Experts of a small language model.
Training: a variant of Muon for the experts, 288M tokens, 4397 steps.
Below are experts of layer 3 (counted from 0) of a mixture-of-experts language model. Rows are named router (the router's row for the expert) and show model dimensions 0-127. Each number is 128 + 32 x the weight over its row's rms, rounded and kept within 0 to 255. Numbers have three digits each.
Before each expert's rows: "raises" lists some tokens whose logits its average output raises strongly, later layers aside. This comes from a sample of Wikipedia text that the model never trained on.

# expert 42
raises: " from", " with", " between", ",", " in", " to"
router:193127197125102124121168158094078129152156195089149128145209108150152177114137133171081179155099157169154149098078117175200164148120116137091141098088171127089118135112128113117110094171080167107173157112163133120103152185108135141093146115158160103150146102150087125161142062128126129160141096103116105117143108159086127122086156175132148126091142066163079125122142188125139159173195

# expert 78
raises: "es", ":", "eds"
router:133082169189106154146113162097088150141121158152137142167168125136188137093112081114100151140094142166138151130130170159158136136184158155114100121099133112142103122084064133131062120136094173062139186101165090108086146124090120130126180115156131080121148085169108169148087119143176112217203129073131075112171100168087152104087101184143132166127149065116116129116112133172155133140140

# expert 2
raises: "ices", "\"\n", "icles"
router:145114155156118118154136123117051132136146158162163077205132122144137181122106080127094161152110169165166138117125106204145187147130135133093131113081128090095118144065099148129110117131122117085122138114164121122122153172113114127099153101159168099180132094177110136134105106122177089130174088115109090110171079147125143090064169158160185142119151037191074099095109173201116132134132

# expert 56
raises: "9", "7", "0", "8", "airs"
router:163109146153113201119177125098105133128163145136131115164133147146128180084121125133126144149105129148165158091140150226147208157136125127058109099092150131093109160106110154094077126168082166084142183107132104114098165152118096146125160131149179112186133096140085149117118086125151043155148100109140110066156086135076139131082170161138148173105162087162115058123094142154107135140183

# expert 49
raises: " |", ".", "s", "es", "c", "i"
router:132137137127116130133149187120116134125141134151172138155172154153152163091068137151088206140103154140168124095128125155150188127125169120132107117112147120097090175100060155090114184168113151131147162086149065127134131135117105155118178109169172129200160096149067155166092109193150124167136123140145106117113061154102187094111137148119141168124160091132111113089129107252106114170148

# expert 58
raises: "0", "2", "3", "A", "6", "4"
router:154099179151116141182156139062054141153147178146132116164133127142160152076104095125129143167108145143161159119102143139151175175127138155131117137115132099103124167069103139070051142161063159088152154116146137102097179181130100165123142106153194110171145080185109179119121086140147070146169111083135111073160068153102148127104142134137126123115142097176115088122117164145076165144195

# expert 38
raises: "),", " and", " or", ")", ",", ")."
router:139121131158140134144139126117110156151111143164120139141125179136121156048103109162114166176127168117140164130122075173125171164120150182101109100083137110099118154074115154119125171116109171128148169095141124100035129200088113164081195138215166111160156091137101156175145086158156092119150125114061133102135100185089182133099153161137159137097136099173119081115083122171085151150145

# expert 1
raises: ",", ".", "th", "n"
router:132109124172082160119151184102107183172160156162166108183106117142153179116122120222156158135139158111178176100111103193142165166146148133126140095129125116087071193104089158134116186146095136111132178079175121125128143141122118148128152108188117083136176148173130169157117106130121022152160119114150149143117129167115150144087144149136139156103173087149130086078112192162106137139143

# expert 85
raises: " in", " to", " of", " at", ",", " on"
router:169120210113112191183136184085131110174146164142125145154151160180194136094072147128123135129093158139170122073132138184160150157156166165139098114076175118081117119071114139089082165177106145062147138103151060106101162110092141147112162094147148108145145105176076093177104102153135111117129109116124085108118139117131125124119168196142132132112192071139122104107073159144095125141133

# expert 28
raises: " the", " this", " a", " ", " her", " an"
router:164137137162075121146167143092106154153113141163167109155159130188148130073106109158082123150091142157181131139112151166120145129164113189104115082089119124105075136085109166082081107153116138091168161129178097093100192170106109145120138072225156063148188112184105136151058113154117107137144112136113088118173076174102128126125155137162149144140188088140132112105113175153107146148161

# expert 79
raises: "out", "are", "ar", "op", "ars"
router:142091177153125138178162145107086138150138136150172059170131126140124170118076070189093127180100138180130152113105132159127133179146141140079072119116144082127117155051112179123130196126124133072166131116172133096111144136125101176128162118153108105131155117157067153093102111128152114179150157093114077100173109140103138122104101135173141165118140069170133089076102152141097204165188

# expert 54
raises: "rd", "6", "rib", "nd", "ell", "ri"
router:152112146150119167140170131115068180135139160159128094226168137149121172095133064170123133160127137155152139094119109204132202132116137146115091115124114114133112144071109157103059135165100146093145144117155115119103163137073078149130159095139149108170131127173103138152073113116116066144130099088122082081150096138079155118091175131152143151105145047157105126089075162147115178150189

# expert 87
raises: "ri", "ra", "r", "rat", "p"
router:153120175138109196145147166114118131145176144193142101145139149132206178112092157161104110141057130167164150101141092126127145153172169125110109107074139135053089133127117151077106166159123120052129126095149140120107154122141116171098147061166179106127158085195096152131101061192138079116154112101134109082122119139117152119110145152112159123054160113152128119120092150211126113144132

# expert 7
raises: "\n\n", " Qualification", ";\n\n", ")\n\n", "\n"
router:142095180154109137117157140131103154135135150141131087195181136136116144123114107161084143177097152132162151118133120200137212124158134127101100148094150059054093172083091118139074136200131127086148127083150103125107179144108114143105156100160163101154163083174114153136125101149152083129132114125090124122203079151126140131072135148138172145107151055199077116082104127181126134144124

# expert 19
raises: "ion", "y", "0"
router:155099173129135145122133151147066156135133182127127118179130148127168195122112096145125129182109138144183127132069122156125162153161166173110102129123163035131082145033118129092119178127113186114148154120152090136103119163084121157121163111136181103129201088181078185126103110156146068170156133087147104061116100131108136131118135162131140146119166093174096120106119121158138174162177

# expert 16
raises: " and", ",", "'s", "y", " &", "-"
router:162094158125126174120177151137071157122167120155143081154153147162180134107113136140133113142058152129172134122133088137152100169175176154127126105114177113131079149077131161099085155192114150121130134094132117132113128144095110165108108096171142104140149103182105184120111099166190041170155134103112088079121093154045139135146120167147138159115185068126087078115109165148073130165183

# expert 95
raises: "'s", "y", ".", "ing"
router:163107141142126126162174164103095115161170131170132074147182185134154148150098121148113087151090134162133144097143046136150131164150171118089117085097136066089094171114130151077116181168148140091175146111153120118117161116138111144054195104141145114143159114178096196152119088173142081145177114078130104089132125141102181115075139166186152170077171115154138121091098112174114134154129

# expert 5
raises: "p", "A", "N", "De", "4", "5"
router:141123184144106163111129151131112126149141170133154099197133157161141175118121123166107153150110151110163131121119119186162177133142155126143127127091134064065058154102100136111052157183127114117157132097207090075115164108111114150113165086175200057179166099139100157129115115152159057146159127110123133109136106201098138149125113122147138142122147090169085102057118136184099126160139

# expert 24
raises: " in", " &", " and"
router:160119151147101164174143156096070111173122140154125074153200142180172117120123108126072130146102122136105125103080104195144129141166153186094113134107151070088115115085135148111087119141083163098202147090153104120119125140118082144120106116139102064173129091160099141116117062118114101182214060089106107111168075177063156126117147107155148135117142074150110118117108096149108141130163

# expert 44
raises: "ing", ",", "\n", ":", "i"
router:154117184126145168109127125105114172127147164110181118162182118137129184140103081184141156179124172145155149118071124161171145159124119128115112068111177120077110154124127139097117138186118138132121144103147117101083142140109117191143169066187160111159182084135116092184130081173132121150121121065113125107143090193092133067090190134171119136052136107144105117093148139156108186145177

# expert 57
raises: "in", "he", "i", "is", "ie", "let"
router:140119137164080167124128152118064132132125117171139136149169167161125148145110125140121165146101139168175134063075158158172166099145138178114111117061180075099077134102086160140136155131107162102168115067138084136115163112098075152128180080138136116142151101200121155147109119117141122158108078119105112107151093148094141118115184195141175151123165076167118101050132160207115146159170

# expert 4
raises: " and", ",", " (", " for", "/", " was"
router:174101160150064136141118144092124149157170168179139109148183138174139151139092116167081182180076171146200151139085122158142150159128189171119099099132109142112127175050118127119071154180080145119150144110182108115090140169117140144145132106180175086141137124141092162143138050128131100138137087117154112092137125149100153158105144141185152136117189053114098097124132141126112180150171

# expert 59
raises: "ison", "gar", "ul"
router:167097111151100130160133167079074129113152166180146112151138138170118186117088097142088192129090189172146157069083140145125207112129139172094109123096132114073088127095073105089126173171094171130177163097140116073132135136086095143098192128153147095155145106172081132169094110153154131176155096125134106127164076167140147097123139154156124145107124093153106119125081146171084190141162

# expert 77
raises: " a", " the", " an"
router:150090149143136132153118158082115174172146181140179108167135157207160134116111129160103168182121129136196145115122116138133155146133139127086023143069153085103125137106094191126065135161092153131113158122152134107134194143104124128107144060168190109140150120149091149133098074130140114125144110075070094110139120138113159108080173129134160172115193109129057102129119137148074153120162

# expert 43
raises: "s", "es", "ed", "-", " (", "."
router:166116146141142183123153136075121139166178179137162124161167141131164162103091063139123149153101148113136152105130157140142173147132107134074109100085141144107144165103093144106070134178097135113147150100142098138141141119101085133147194100148159110167224091150147116160103041178122087142167058052107096128154100184105174116092151143151112178119137091131088099104152113175094154148157

# expert 73
raises: "s", ".", " and", ",", "a", " ("
router:118080156139072138155139118085100148160176165111137085181151139130115149076103048170122120133135153167126197115090132149140155166147152137119077134134164081096115147104038144104114137124110169087156149111159104082108169130100085125099194115128120128140184129171100150170089118183204125119157153057127093146149116173114149081125102128175155146129118114174084088112110183137094143143170

# expert 29
raises: " the", " this", " a", " his"
router:153114134143101128154140132089096145132121193136151087147125160196125144068088100141096117184078127136184140102107112163131162130184142155140121105100136084067081136091124201124092136142062151127191193125191112133091190182108116148124137097189134045132172117183096142182097124168123100162141114135130090111145115154119139136125178142159136129129195103137127122097119169142115131143185

# expert 0
raises: ";", "For", ":", "I"
router:174098150131114145102188140113095160162141169115148106196204162148169141111119081152115138162113145159217142102089126148127182130137165131065095118093124073118088220106110146089090155182112125102142145106161106128129180126122097158125171151181192106148181081148109140112107086113126088139145117101079103138217088159117143121116142124139172157114167087159118123087128119152120128133129

# expert 11
raises: "ges", " Preceded", "pped", "enced", "ently", "ging"
router:142126198141090135118125139101062134160132189149155069196142133167118173127103070164113142139117203118159140102125131206178197142138146130107109136089134091078102183047094143121083125167102132101142155120143135106108124119112121126129146104165186102148145107191106135141119104135166074120146113106106118099154082153092131084124138129171177136121147064202101112123095178171115110148138

# expert 37
raises: "|", "Note", "-", "Or"
router:191131181142137124134156198105067152151154174120143125195189147181173137115105114126133155147076128170178144118124101173151150183136155121139106114064132086079092126073119193108105148135123160122139129104166127117106166137127089166091179105179142078155143090138115110137145089113169057177188101116098102122147113148079185110129148129137162134131151112178091085112146136189092143123153

# expert 52
raises: "ert", "w", "s", "b", "-"
router:138061123173112149133136193111096137162187118156129118131158153146123129131106111156093159154090147155151170099122123152133199116138139154088116124097100096080101140111068136101093172168128137099168189069126090120106146117096072166101186121135175097160172090148103111168094106164159122174134065138138125094139065164114188110138183144129161188109148090121102129095113155216116145111168